From a checkpoint of a small mixture-of-experts model trained on Wikipedia.
Experts: 80 experts in each of 11 layers, 128 tanh GELU neurons an expert, 4 picks a token, a sigmoid router, a shared expert of 128 neurons.
Below are experts of layer 7 (counted from 0) of a mixture-of-experts language model. Rows are named router (the router's row for the expert), down (a neuron's output weights, with its number) and show model dimensions 128-159. Each number is 128 + 32 x the weight over its row's rms, rounded and kept within 0 to 255.
After each expert's rows: a language model's description of what the expert responds to. This comes from a sample of Wikipedia text that the model never trained on.

# expert 50
router [135 150 108  69 108 101 139 185 134 112 205 109 172 100 152 164 129  30 124 103 111 139 180 164 123 135 111 114 112 118 108 165]
down0 [199  97 147  86 133 136 172 147 135 161 153  70 165  79 104 141 116  88 154 115 143 120 151 171  87 194 157 184 128 106 139 156]
down1 [141 130 130 156 166 168 174 105 120 143 119 158 147  48 156 118 165 134 149 129 147 164  54 109 168 134  87  75 114  97 113 151]
down2 [121  60  74 122 141 162 194  98 113 105 102 163 128  62 118 198  62 125 109  84  87 100 128 185 146 176 174 174 122 123 177 184]
down3 [121 130 120 112 119 121 139 116 157 184  54 141 151 147 121  74 138 106 157 178 168 139 129 138 110 149 146  71 112 127 124 116]
down4 [154 123 118 139  78 132 112  89 134 122  84 116 155 146  84 102  80 168 115 120 149 139  93 212 168 102 161  84 161 131 101 122]
down5 [118 176 101 118 141 130 157 127 112  45 143 163 192 149  82 141 100 111 154 169 124 147 166 136 132 110 155 154 171 139 154  73]
down6 [112 152 156 102 122 163 154 147 204 102 171 132 106 210 111 163 133 139 139  77 110 102  88 157  67 118 142 168 124 170 195 170]
down7 [ 64 129 123 100 143 140 126 140 118  95  99 109 181 152 151 129 163 142  72 178  84 185 171 101 164 148 153  93 109  99  93 123]
down8 [208 129 163 135 172 152 140 109 146 123 115  99 130  52 109  92  70 100 121 123  57  98 166  75 124  98 141 123 111 120 110  99]
down9 [159 120 151 154 107  91 161 124 156 176 181  92 124 104  65 146 148 170 142 121 128 133 111 128 119 171  64 176 144 110 180  95]
down10 [138 118 105  92 167 140 143  93 165 109 107 143 111  92 120 135 147 147 156 102 159 190 106 174 192  87 133 127 130 128  99 130]
down11 [ 90 137 177  80 149 146 126  75 159 151 138 123 145 109  97 112 143 108 159 138 117  78 128 171 121 180 111 132 127 110 167 161]
down12 [125 130 177 168 103 148 106 105  74 110 107 123 132 172 114 115 137 120 143 108 128 128 155 120 133 127 112 115 134 102 157  88]
down13 [179 110 118 107 180 172 204  89 147 150 126 186 132  90 127 103 113 154 134 112  98 132 184 112 135  77 136  90 104 165 182 137]
down14 [ 94 173 157 144  88 113 147 116 162 120 159  78  89 119 139  90 103 151 142 124 100 188 109  86 134 202 110  76 104 105 122  64]
Infobox units and fields. Units and symbols in geographic and taxonomic infoboxes, such as °, ′, ft, km, sq, and field labels like Post town, Canton.

# expert 42
router [128 126  97 125 157 168 117 148 115 148 209 151 233 139 124 123 123  97  78 109 149  99 193 149 197 115  84 110 114 136 161 170]
down0 [105  83 114 104 146 140 109 150 124 169  76 101  87  90 122 119 183 145 158  82 171 154 147  98 107 102  85 132 112 154 106 178]
down1 [140  90 100 144 149 159 143 143  63 103 178 105 109 147 116 174 116 151 130 128 143  82  95  99 146  96 137  81 134 149 143 169]
down2 [ 61  96 119 161 173 126 141 110  88 153  65 143  95 137 150 147  99  87 170 149 178 147 106 181 144 137 144 148 136 108 101 113]
down3 [131 171 137 108  67 168 131 130 141 148 152  94 120 190  80 163 142  98  89 124 112  77 187 127 101 209 132 101 139  74 158  94]
down4 [100 134 153 119  91 176 105 116  91  98 119 126  71 154 129 157 152 105 109  90 164 104 155 113 117 149  95  86 106 118 101 132]
down5 [137 156 124 133 141  64 127 144 143 153 149 175 118 103 110 107  97  97 123 109  84  78 170  74  65 147 145 139 136 120 103 152]
down6 [138  77 117 136 116  31 124 171  48 129 127 144 155 120 130  64 152 106  87 138 152 143 164 100 114 134 103 103  88 111 103 128]
down7 [153 165 178 142 112 136 112 103 189 116 111 110 119 133  84 136 166 143 111 120 116 139 192 101 120 226 145 143 144 140 163 143]
down8 [ 92  99 139 133  83 176  78 135 139 123  98  80 131 106 131  67 111 158 139 171 131 130 116 157 116 165  93  94 131 131  89 103]
down9 [177 135  95 122  65  86  99  88  97 104 121  83 151  96 113 179 103 127 118 111 139 145 111  92 106 111  99 109 167 188 147 133]
down10 [150 160 124 122  83 145 134 146 103 172 105 153 157 206 150 112 156 102 125 122  81  89 191 138 129  87 111 115 189 124 153 147]
down11 [135 111 112 109 113 138 101  52  77 198  82 121  90 117  91 115 156 141 175  66  94 107  96 139 117 106  67 137  98  76 136 122]
down12 [116  83  96  77 169 105 181 100 139 133  86 110 118 121 227  72 110  86 122 144 137 131 118 196 131 102 129 213 129  78 101 174]
down13 [122 173 137  58 166 136 146  69  80  97 194 111 165  53 125 159 105  76 119  63  85 121  86 119 168  91 110  96 134 143 134  79]
down14 [146 130  87 162 141 123 135  96 126 148  24 125 157 162 108 136 163 118 167 137  98 157 132 170 142 122 156 184  41 144 138 140]
Article the, headers. The word the and The after prepositions, especially census-statistics text like At the 2006 census, plus == heading markers.

# expert 4
router [129 114  91 131 114  94  89 200 151  99 172 131 139 110 110 101  81  65 106 134  90 135 205 100 171 111 122  95 102 135 123 155]
down0 [157 131  86  99  91 138  96  80  80 157 122 156  98 100 118 114 126 118  64 147 105 187 106 173 116 137 104 103 107 178 145  86]
down1 [134 133 119 131 126 146 132 138 113 103 145 155 126 118 117 121  94  64 157 141 130  69 142  83 144  90 113  92 147 110 144 119]
down2 [148  92 180 155 155 134 176 111  70  93 146 130 165 134 144 133 193  94 107 130 126 174 116  93 132 132 118 139  84 118 166 119]
down3 [ 88  75 156 140 156  92 143  92 134  43 145 128 111  76 107 162 112 134 142 124 150 102 143 142 131 119 142 119 169 157 188 157]
down4 [128 111 148 166 141 109 132 116 139 157 123  69 126 161 149 133 135 125 103  71 135 154 116  67  98 165 137 151  94  72  59 126]
down5 [162  91 122 145 108  95 124 140 112  97 101 115 105 169 175 115 123  72 110 117 170 104 135 122 131 132 125 140 159 175  40 126]
down6 [152 129 155 133 102  35  91 103 143 121  90 122 164  87 161 137 121 104  97 170 133  92 127 139 154 135 127 136 138 138  72 154]
down7 [144 123 171 188 145 197 141 151 112  79  65 106 113 185 127 144 126 112 121 109 240 140 183 125 133 136 145 115 133 130 143  77]
down8 [145  99 150 118  94 122 174 117  75 154 129 119  98 171 130 195 133 118 110 160 101 122  39  97 105 140 145 155 117 112 180 128]
down9 [130 128 117 103 112 108 125  99  72  74  88 126 148 162 110 171  64 136 165 117 110 168 118 146 125 151 188 168 101 120 106 112]
down10 [147 195 125 119 141 119  89 158 151 160  87 175 182 147  71  41 101 102 142 138 196  97 116 117 129 130 124  93  93 159  52 112]
down11 [ 73  93 124 132 201 158 103 155 116 132 135 136  92 172 131  93 110 140 126  83 100 110 158 150 100 107 122 119 159  83 114 118]
down12 [107 144 145 158  84 108 168 131 123  90 141 114  95 173 115 149 133 171 106  90 110 162 134  77  96  62 137 137 134 132 119 106]
down13 [115 162 156 118 133 150 110 117 174 152 198 164 126  95  66  91  82  97 168 118 170 109 144 165 141 149  81 158 128 172 152 136]
down14 [133  85 109 181 117 100  81 104 119 110  99 140  99 167 125  95  61 135 127 129 137 136  63 138 147  98  94 120 177 189 170 168]
Table cell contents. Cell starts in wiki tables right after a pipe, such as blanks, first digits of numbers, dashes, scores like 0–0 and 905.

# expert 19
router [110 133  91 143 144 100  92 211 138 162 212 133 130  89 130  70  78  93 116 145 142 126 144 157 129 154  39  97 129 153 103 160]
down0 [150 103 163 108 104 156 129 151  73 123 123 172 138 136 108  97 119 133 114  92 134 108 140 161  92  80 137 106 172  46 127 179]
down1 [122 127 139 113 110 134  78 101  92  98 123 169 113  76 150 181 101 127 101 143 155  99 107 165 143 107 123  83 141 144 152 108]
down2 [164  82  99 156  94  85 145  76  98  93  94 135 167 110 113 151 123 147 124 126 124 103  94 112 136 111 174 157 126  78 145 139]
down3 [157 117 142 117 100 143 143 128 141 178 140 130 126  98 158 109 109  79 148 116 105 167 110 132 168 129  74 123 117  72 129 120]
down4 [137 135 113 142 113 105  88 145 101 139 135 182 197 134  79 133 124 131 141 133 121 108 114 127 122 145 167  91 145 102  52  88]
down5 [143 123 106 113 117 148 162  77 130  94  44 123  60 114 120 111 152 129  99 141 139 164 144 135  91 117  88 169 105 161  88 157]
down6 [122 171  56 166 130  74 167 164 131 138  77 139  43 134 157 128 122 145 139 111 149  91  99 166  98 127 177 103 117 109 171 142]
down7 [108 172 185 101 116 145  96 141  96 126  99  79 110 127 110 165 116  78 119 130 154 173 128 103 104 159 110  93 119  62 173  87]
down8 [123 109 137 139  92 161 117  48 122 156 145 142 174 133 168 122 143 118 112 137  92 109 115 111 137 107 121 137 125 160 111 126]
down9 [ 95  77 103 157 174 105 157 172 151 115 122 144  88 156 208 139 147  87 111 134  83 149  91 122  94 110 121 158 146 105 158  79]
down10 [120 128  99 179 162 124 110  84 186 112 142 114 145  98  96 123  60 210 154 132 120  92  65 168 127 154 124 121 149 188 143 132]
down11 [ 99 105  95 127 146 113 114 106 119 139 112 149 157 113  75 103 195 164 141 121 150 145 131 108  69 152 116 110 119 139 132 157]
down12 [123 145 153 142 100 105  78 104 145 186 183  75 116 116 114 102 174 128 137 118 142 143 189 139 138 106 126 140  73 176 159 144]
down13 [109 148 119 151 170 124 108 116 163 150 181 142 112 145 109 137 118 144  84 174  81 151 119 130 173 171  78 114  76 123 177 181]
down14 [180 118 158 159 125 165 127 179  88 184 148 208 125 112 140  67 117 118 141 129 147 131 110 143 155  97 104 204 142 117 139 140]
Space before next word. A bare space token coming before a number or a following word, as in dates, table cells and compounds like swimming pool.

# expert 49
router [ 78  94  66 160 132 115  89 171 100 109 144 189 169  93 139  66 112 103 110 148 119 150 192 112 132 160  87 113 114 160 139 149]
down0 [147 134  97 130  69 154 132 142  83 156 161 158 166 191 138 133 160 126 153 143 118 130 133 141 140 212 142 142  93  73 134 106]
down1 [ 63 181 171 170 114  75  89 187 159  81 186 126 110 131  94  95 187 116 121  41 178 139 112 144 102 112 146 118 182 128 103  99]
down2 [122 141 105 137  75 105 107 145 108 122 116 105  72 152 123  44 153 123 165  87 155  78  97 117 134 151 177 164  99 130 122 138]
down3 [140 126 143  65 150 122  80  71 134 131 149 121  91 148 134 101 134 117 184 163  86 147 143 115  86 110  99 158 142 153  52 128]
down4 [151 122 152  85  89  93 105  62  79 132 157 136 105 176 105 143 174 135 140  48 123 111 133  92 145 143  96 135 154 121 130  89]
down5 [139  87 104 136 120 122  77 148 113 150  35 134 124 108 117 128 122  98 147 123 134 132  96 138 102 145 113 150 115 185 118 160]
down6 [145 139  79 161 114  85 131 195 120 103 166 106 163 136 142 131 152 187 119 136  78 120 162  75  97 151  69 151 173 141 149  64]
down7 [ 74  75 121 112 134 101 201 127 118 108  85 146 148  86 149 123 112 139 111 114 160 116 145 104  84  92 147 101  83 150 149 135]
down8 [138 115 134  70  99  81 104 110 154 134 153  92 181 102 115 132 150 191 157 113  64  98 134 114 113 131 114  76 145 143  83  71]
down9 [114 152 111 176 131 150 151 178 161 108 189 171  88 175 151 139 130  65 147 140 126 121  89 128 108 117 118 162  92  77 106 176]
down10 [153 101 155 114 128 156  75 104  80  89 109  94  64 128 152  71 103 128 153 109 159 113  97  83 131 166 134 115 130 105 153 109]
down11 [142  70 134 117 129 175 138 118 150  77 104 109 140  67 136 126  87 143  50  85 138 134 122 170 115 116 123  97 141 143 109 119]
down12 [167 145  76 101  84 121 137 174 121 126  86 120 116  98 136 103  92 121 126 135 187 131  82 143 153 138 122 103  96 168 170 124]
down13 [161 129 159 134 111 120 191  95 126 118 145 101 101  91  80 172 126 117 125 182 139 147 129 112 124  92 160 147 147 101 155 147]
down14 [ 73 149 126 156 111 133 161 126 183 129  51 127  86 132 108 126  90 110 117 120 197 149 138 153 174 160 167 105  99 118 172 177]
Determiners before noun phrases. The word the and similar determiners such as his, their, these, other, mostly after prepositions, as in one of the most.

# expert 57
router [ 82  95 162 130 147 128 111  99 160 119 133 154 134 111 133 100 182  62 137  54  84 153 154 125 131 113 126 114  57 152 157  69]
down0 [151  91 159  71 150 144 141 113 146 103 109  78 186 154 140 103  85 139 185 153 144 149 135  93  99  92  89 163 124 160  92 162]
down1 [124 121 112 164 110  76 172  98 128 152 108 120 166 114 106 108  64 105 145 104 141 146 107 113 119 138 107 132 153 154  75 183]
down2 [107 117 176 116 125 120  98 133 146  70 163 199 147 152 145 156  92 108 163 108 139 141 115 125 165 167 165 206 215 108 142 156]
down3 [ 93 156  90 162 132  77  69  83 183 142 109 102 124 114 134 165 171 139 126 157 139 141 157  90 128 105 128 111 159 103  88 145]
down4 [157 142 167 120 150 136 131  97 113 116 191 142  32 184 172 159 119  85 181  94 127 125 110 113  99 126  57 135 116 114 134  50]
down5 [ 63 134 122 181 167  96 157  92 100  94 191 143  92 108 133 181 182  62 117 158 168 123 165 129 122 132 136 126 165 128 134 106]
down6 [115 130 113 181 163  78 126 100 129 125 159 116 116 147  67 145 114 120 157 138  80 119  76 158 148 147 122 189  94 151 109 139]
down7 [140 128 186 165 119 121  90 103 128 162 133 182 129 143 167 172 109 169 132 119 187 151 139 116 134 110 142  87 175 108  18 128]
down8 [128 195 219  89 133 138 150 157 110 176  69 138  92 127  85  93 146 132 129 130 128 120 118 113 172 149  98 104 155  93 126 141]
down9 [ 95 104 109  93 117 128 108 128 145  69 114 159 162 116 151 122 174 140 126 102 111  78  97  61 118 163 110 164 212  74 153  74]
down10 [163 131  75 107  93 125 123 119 149 144 215 143  72 135 104 138 162 110 127 162 100 163  94 153 172 148 100 137 159  88 122 155]
down11 [ 44 169 106 150 149 116 133 112 119 132 199 113 147 157  85 155 153 155 149 127 102 119 111 120 115 104 151 128  96 128  78 105]
down12 [103 108 173  97 113 163  89 121 183 105 135 105 150 116  98  68 125 195 115 132 115 104 109 123  93 145 157 201  81 146 133 150]
down13 [ 95 159  87 126 127 132 106 130 105 140 117  71 155 133 120 168 132 153 129 144 108 115 157  71 167 145  75 127 177 115 152 190]
down14 [124 109 148 124 128 124 119  81  74 136 146 128 148 129  88 119  84 124 139 198  64 164 147 150 155 131 154 129 115 178  35 166]
Letter s in words. The letter s and word starts after a space, apostrophe or hyphen, as in Mansfeld, Wesley, sampling, also collect, stock, probably.

# expert 41
router [108 180 103 126 115 118  95 199 189 107 201 158 159 114 165  96 137  84  83  94 127 127 166 110 156 131  86 103 102 144 101 136]
down0 [ 81  91 103 113 154 146  57  95 122 139  76 128 132 126 120 139 127 138 160  73 144  98 143  97 146 162 114 114 129 182 133 135]
down1 [105 110 119 147 142 153 141 210 120 131 131 146 116 137 144 108  96 137 139 171  89 153 120 140 122 102 104  85  66 112  68 143]
down2 [ 77 117 147 175  81  54 150 129 164 131 110 183 126 125 125 116 114 102  94 117 132 139 125  56 105 102 122  87 117 127 166  87]
down3 [121 111 117 173 113 158 118 125  76 187 118 131 178 182  63 167  89  78  84  68 144  60 143 161 135 121 147 139 127 127 114 124]
down4 [ 90 163 145 136 139  69  93 126 169  88 194 158 139 144 135 133 110 218 143 190  70 164 108 130 108 122 181 145 128  58 106 115]
down5 [ 92 181 100 105 138  76 121 119 112  22 130 111 101 134 146  94 117 169 141 116 115 103  70 110 158  70 120 156 156  61 153 126]
down6 [ 26 110 118 123 212 118 137 141 152 142 128 108  60 124  79 147  91 155 134 157 108 184 116 118 164 154  89 134  90 117 135  97]
down7 [147 123  94  87 140 101 165 180 138 139 137 137 101 126 106 173 150  58 162 197 143  50 203 210 127  79 124 135 144 116 126 107]
down8 [ 48 153 156 130 143 116 177 132 167 167 102 159 125 119 138  73 149 148  94  73  95 138 162 139  49 167 174 125 135 106 155 143]
down9 [158 115 151 117 102 161 168 119  74  88 151 114 116 152 123 198 164  92  93 173  95 126 177 153 181 114 143 119  96 146 116 119]
down10 [124  95 109 137 131 147  97 158  89 126  89 106 102  71 166 128 106 136 178 114  72 140  81 131 164 107 116 155  63 133 105 137]
down11 [177 127 121 155  94 176 117 147 125  78  97 153 109 136  90  89 134 139 130 152 148 161 161 171  99 121 128 125 145 159 107 116]
down12 [ 84 168 127 101 103 110 123  80 154 110 136 154 147  95 176 139 126 149 146 140 121  94 137 202 104 132  96  89  84 118  87  99]
down13 [127 132  78  85  85 130 113 140 125 117 129 142 126 109 137  67 148 184 173 120 120 162 107 110 128 139  88 130 128 128  97  78]
down14 [132 149 138 130  98 125 100  64 162 115 117 117 155 115  84  57  95 192 122  96 124 140  94  69  89 132  84 120 165 147 105 117]
Table cells and separators. Pipe separators, line breaks, spaces, dashes and numbers inside Wikipedia tables and semicolon-separated results lists.

# expert 33
router [ 66 111  88 123 106 141 144 173  94 161 145 134 169 100 155 132 163 132  58  96 124 112 174 124 164 136 115 149 127 162 138 156]
down0 [179 180  96 161 154 158  94 184  91 142 200 135 133 135 164 133 164 111 130 113 116  95 116 116 120 140 136 166  62 155 170 156]
down1 [108  79 146 158  87  95 159 140  66 109 167 153 107 177 156 178 132  94 129 155 148 139 154 152 112 128 107 105 152 112  98  85]
down2 [102 118  31  96 131  78 159 123 112 105 151 110 146 185 127 119 132 165 165 132 122 148 142  93 178 125 188  78 152 106 131  78]
down3 [149 154 105 140 157 156 125  99 144 196 114  73 135 135 104  62  85 172 165  92 139 149  78  93  98 120 143 113  90 119 155  93]
down4 [185 145 144 126 102 179 140 139 137  63 147 107 152  99 118 138  55 175 104 150 141 129 180 122 150  88 118 138  95 147 122  89]
down5 [129 165  74 148 149 161 111 175 129 169 167 116 159 106 123 119 139 157  95 129  71 179  90  91 150 112 146 166 130 171 109 121]
down6 [136 174  99 123 113  91 128 112 126 121 162  88  87 136  74 135 141 122 132  98  75 149 103 139 190 135 124 119 113 175 136 187]
down7 [120 104 155 131 160 121 138 118 116 168 141  85 176  96 117 146 102 132 195 153 139 103 134 101 161 135 157 167 120 139 122 111]
down8 [103 151 105 138 167 109  94 132 129 153  66 142 133 139  84 143 157 111 130 103 139 113 141 153  77 110  82 119 138 176 174  64]
down9 [ 89 132 147 168  91 149 145  97  86 172 121 170 132  97 125 136 148  58 199 102 146  91 184 111 106 161 116 148 176 101 115  84]
down10 [107 119 159 145 165 153 157  89  79 115  76 157 197 114 163 164  97  94 169 112 101  86 102 147 223 162 163 100 126 117 121 155]
down11 [176 112 127  88 130  97  85  61 142  72 135 122  56 124 162 132 142 126 163  93 100 130 133 101 226 191 127 103 179 135 141 141]
down12 [ 98 146 161 132 119 109 163 140 151 125 146 135  87 170 110 119 141 129 128 151 116 148 134 117 115 144 151 147 159 132 117 130]
down13 [164  43  96 139 113  89  92 153 152 120  92 147 110 159 155 153 124 129 117 122 140 105 107 102 176 120 122  77 159 107 109 148]
down14 [143 137 176 165 177  86 112  87  90 163 165 172 126 143 155 150 165  96 183 117 121 121 146 127 167 173 136 132 152  75  78 133]
Name-internal fragments. Short letter pieces inside proper names and foreign words, often after a capital letter, such as w in Swedish, lam in Slam.

# expert 54
router [132 139  99 113  65  88 116 161 135 116 163 128 170  90 132  99 111  83  62 105 126 107 134  85 160 129 115 139  82 114 126 165]
down0 [102 131 156 107  74  84 124 141 118 134 207 140 108 137 110 190 126 158 162  88 124 124 113 154 116 116  98 116 128 149 116 140]
down1 [ 83 173  62 135 160 102 120 140 148 116 162 242 118 141 178 158 131 132 147  77  91 113 104  97  97  93  62 130 108 147 101 110]
down2 [134  94 123  91 151 115 106 131 113 146 131 162 137 126 191 112 155 128  93 124 136  77 167 137  77 149 190 143 164 108  92 168]
down3 [150 127 115 133 113 146 150  88 179 145 216 118 127 130 138  84 139 145 163 117 124 151 127 186 177 117 158 168 115 133 101  90]
down4 [ 61 126 138 106  76 139 114 116 113 121  92 116 116 122 160 130  67 106 187 120 197 136 147 168 127 138 130  74 127 164  87 118]
down5 [114 116 171 123 116  48 148 129 121  80  87 119 144 124 116 143  95 142 130 132 159 141 165  72 132 123 115  79 143 104 108 124]
down6 [ 79  79 175 200 172 157 128 144 179 173 163 132 107 136  62 104 134 109 119 125  99 111 166 168 107 138 137 144 122 110 142 140]
down7 [121 166  97 186 165 199 123 134  71  81  82 173  95 123 126 134 107  71 225 113 160 172 155 121 133 130 142 163 101 159 142  68]
down8 [161 127 180 150 132 105 151  83 180 196  93 156  96 114 146 144  85 144 132  42 125 115 166 182  76 137 148 115 107 155 167 127]
down9 [119 140 148 120 162 108 186  98 118  58  30 137 225 101 153 152 107 116 106 166 127 160 106 115 127 115 150 166 141 120 102 116]
down10 [110 111 131 177 140 117 120 108 101 169 186  72 136 135 131 116 184 140 134 127 137  68 119  69 169 160 153 178 146  93 190 120]
down11 [128 147  87 184 141  98 129 136  81  53  90 123 174 112 115 126 135 159 167 107 133 126 121 143 114 145  66 123 156 148 126 124]
down12 [112 158 123 252 131  77 116 185 137 117 123 126 134 120 157 134  77 143 116 104 107 153  99 137 139 144 149 103  90 131 147  80]
down13 [ 81 125 104 165 157 147 204 124 136 193 123 160  70 120 124 134  66  76 114 112 120 123 120 148 155 158 152 125 122 197  88 121]
down14 [ 96 162 135  33 103  94 150  89 110 133  98 115  94  97 147  72  77 105 180 122  90 173 163 166 131 119 165 112 122 127 105 149]
Inner consonant pieces. Middle pieces of proper names, often Scandinavian or Slavic, like Hav-ør-n, Mil-wa-ukee, Olds-mo-bile, Chadd-ock, plus LaTeX tokens.

# expert 26
router [141 127 114  94  99 100 101 202 117 120 152 135 122 133 154  80 103  87 130 135 119 124 146 133 119 125  97 150 104 146 117 181]
down0 [115 100 143 116 193 129 173  98 142 167 103 106 200  64  68  99  91 127 149 138 168 107  57 168 169 138  93  80 118 129 109 115]
down1 [135 133 131 153 178 142 163 151 131 190 203 111 140 127  32 100 143 165 146 116 103 134 135 106 111  94 159 149 143  96 117 132]
down2 [146 145 149 136 110 118 161 119  82 176  84 100  94 122  67  95 122 109 144  81 118 116  97  94 128 197 167 114  91 127 122 157]
down3 [112 124 109 112  69 117 100 135  76 111  90 124  76 127  66 175 127 138 172 138  92 131  85 122 129 124 122 135 204  97 134 154]
down4 [111 171 139 108 143 181  75 119 141 134 153  91 108 123 126 160 170 101 125 119 171 132 146 177 139 126 156 183  92 123 107 153]
down5 [125 142 174 136 153  64 111 131 132 158 137 138 199  83  83 102 130 125 158  95 109 117  79  94 170  84 119 114 151  85 103 182]
down6 [129 132 116 162  47 128 168 114 173 109  85  89 165 128 151 174 123 138  88 106 115 170  94 149 123 118 157 106 121 114 104  79]
down7 [121  74  94 103 187 117 156 116  94 116 131  80 139 136  39 110 143 125  53 123 122 123 137 118 105  81  90  47  91  47 100  68]
down8 [118 180 191 121 158 150 195 134 124  90 127 197 162  77 119 103 125 153 179 162 103 125 133 212 180 111 125  93 170 102  72 131]
down9 [100 142 194  95 156 176  82 106 133  92 131  81 102  92 150  88 141 156  80 171 109 105 165 129 184 174 131 122 112 133 132 160]
down10 [164  97 156 114 126 127 139 136 152 170 176 181 120 133 116 128 248 149 109 144 113 129  76 199 105  94  76 158 138 125 134 107]
down11 [129 111 113 148 135 121 160 178 134  62 181 119  69 146 163 102 140  70  72 134 164 135  87 103 111  43 142 136 165 144 157  79]
down12 [135 123 173 101 126 132 143 128 149  88 166  58 161 113 102 125 181 100  87 160 169 182 148 121  99 200  93 166  90 131 148 135]
down13 [163 114 144  68  62  80 141 138 164 122 171 172  98 146 137 149 122 157 114 156  75 154 146 155 110 150 117 143 176  88 126 137]
down14 [141 132 133 100  73 112  88 125  99 127  80 145 128 107 210 137 112 115 141 140 149 110  88  88 136 103 198 119 154 101 142 180]
Capital letters in acronyms. Single capital letters or capital pairs inside acronyms, codes and abbreviations, such as MDBZP, A.I., EF, SR 162, OV1-5.

# expert 62
router [ 80 121  96 111 127  99  83 171 140 161 208 139 129 105 122 118  80  93 112 119 113 146 164 144 132 142  42  63 135 131 138 144]
down0 [145  93 111 162 124  86  75 142 148 162 120 130 104 101  88 102 117 115 119 142 114 151 157 124 158 134 138 116  81 162 190  90]
down1 [ 96 118 117 153  79 139 155 198 113  88 203  91  88 116  85 145 162 156 103 167 147 134  88 139  94  99 100 183 103 115 116  86]
down2 [106 163 120 152 130 134 132  94  56 110  96 109 106 164  91 128 102 123 154 118 121 145 110 159 169 136 100  52  58 182 141  97]
down3 [121 132 155 140 135 156 136  99 118 142 120 166 168 145 107 104 119 115 117 164 111 170 118 104 179 185 140 125  98 135 148 150]
down4 [131 132 108 136  82 129 129 138  78 154  86  76 183 143 117 120 160 157  82 135 176 109 106 162 147 118 145 162 114 122 132 129]
down5 [138 152 128 150 156 147  73 167 109 153 147 102  62 141 106 142 130 113 176 138 176 102 123 125 110 107  86 140 129  72 106 153]
down6 [185 151 131 140 167  92 147 157 158 100 146 197 147 168  96 108 131 130 123 116 134 138  96  97 130 194 113 194 129 128 155 128]
down7 [ 37  84 137 121 135 136 125 119 129 121 128 100 154  86 140 104  70 108 154 147 136  62 105 119 134 128 109 152 146 130 165 109]
down8 [156 183 130 186 121 164 137 179 150  49 109 123 137 169 103 147 118 112 130 171  83  92 115 120 125 123  98 196 131 126  86 177]
down9 [103 176  95 103 143  93 127 119 123 106 128 113  76 134 134 159 128 161  73 150 140 159 151 128 195  77  93  82 100 147 158 116]
down10 [143  68 104  95 130 212 116  97  80 123 147 100  99 116 136 126 138 129 134 182 179 130 143 106 190 132 166 108 116  93 140  97]
down11 [159 146 104 114 104 124 149 158 133 133 143 178 148 148  93 126 162 103  85 113 118 132 157 155 113 162 118 138  76 213 133 154]
down12 [133  72 172 141 123 117 147 134 124 108 136  87  78  20 152 146 147  68 163 137 123 128 123 186 144 126 131 132 110 171 120 164]
down13 [ 83 110 161 167 178  77 166 154 111 113  85  76  97 152 140 192 165 137 130 144  86  54  83 176  74 164 110 137 158 166  98 126]
down14 [147  95 160 130 166 162 177 165 111 137 114 127  76  93 137 148 176 124 136 113 162 167 128 162 135 169 202 117 111  84 201 127]
Space before numbers. Standalone space tokens, mostly right before a year or number after a colon, comma or pipe, such as First mentioned: 1243.

# expert 51
router [123 111  96 136 142  88 110 179  96 124 138 146 162 121 126 106 102  96 114  66 137 113 173 125 172  91 106 145 106 147 159 202]
down0 [100 187 157 107 154 140 146 177 176 146 111 150 132 113 138  63 141 154 136 172  65 111 144 120   4 170 151 131 117 132  92 113]
down1 [188 118 155 137 150 134 142 152 124 192 146  89 120 131 109 142 125 160 116 119 127 132  69 108 123 143 194 199 140 130  84 131]
down2 [103 134 124 113 141 128 158 108  64 140  60 143  64 112 100 146 157 110 111 100 129 176 123 115 217 194 169 136 154  89  75 113]
down3 [ 70 153 150 113 153 166 120 122 186 127 142 114  99 100 121 209  86 111 127  45 129 132 139 101 168 168 179 190  83 181 116 112]
down4 [149 174  95 124 172  95 123  78 114 134 114 158 115 114 150 181 162 121 136 143 117 121 150 148  71 130 118  70  86  47 142  42]
down5 [146 154 136  47 159 100 126 137 100 193 156 108 145  91 126 150 114 164 139 111 123 125 123  96  96 106 132 134 184 159 185 118]
down6 [105 178 171 162 206 159 107 120 156 101 140 141 132 106  98 109 133 135  98 110 202 154 153 104  97  91 139  80  84 113 158 106]
down7 [153 180 183 130 108 165 116 116 138 133 207  75 153 104 177 158 130 121 120  79 131 144 114  73 106 172 115 140 144 115 148 133]
down8 [136 166 136 121  74 133 139 109 168 128 143 187  73  90 110 118 140 150  88 126 124 125 123 113 129 164  73 192  99 175 175 106]
down9 [ 17 134  90 145 172 145 115 138 108 155 120 194  87  67 102 152 110 131 205 117 124 131 152 145 157 125 105 121 117 152 176 124]
down10 [140  97 162 147 177 114 151 170 118 137 140 130 113 131 171 172 128  97 112 140  34 184 101 108 137 118 199  84  95 115  68 119]
down11 [203 114  71  87 129  82 107 172 110 175  98 140 139 142 110 175 123  95 128 158  97 144 131 126  84 103 188  84 185 188 113 125]
down12 [123 177 127 149 126 159 148 150  91 126  77 218  82  87  99 123 127 105 168 122  83 114 185 177 105 123 172 127 166 151 137 116]
down13 [118 174 130 131 112 136 103 125 144 198 111 156 107 103 136 139 157 108 215  98 142 188 141 172  70 105 128 123 160 172  61  78]
down14 [ 76  90 146  88 160  83 178  88  94 116 171 104 111  86 109 105 157  90 128 119 133 107 151  76 159 149  79 130 169 177 165  70]
Table cells and headers. Whitespace, line breaks, digits and header words in wiki tables, especially election and sports results: Candidate, Votes, Score, Goals.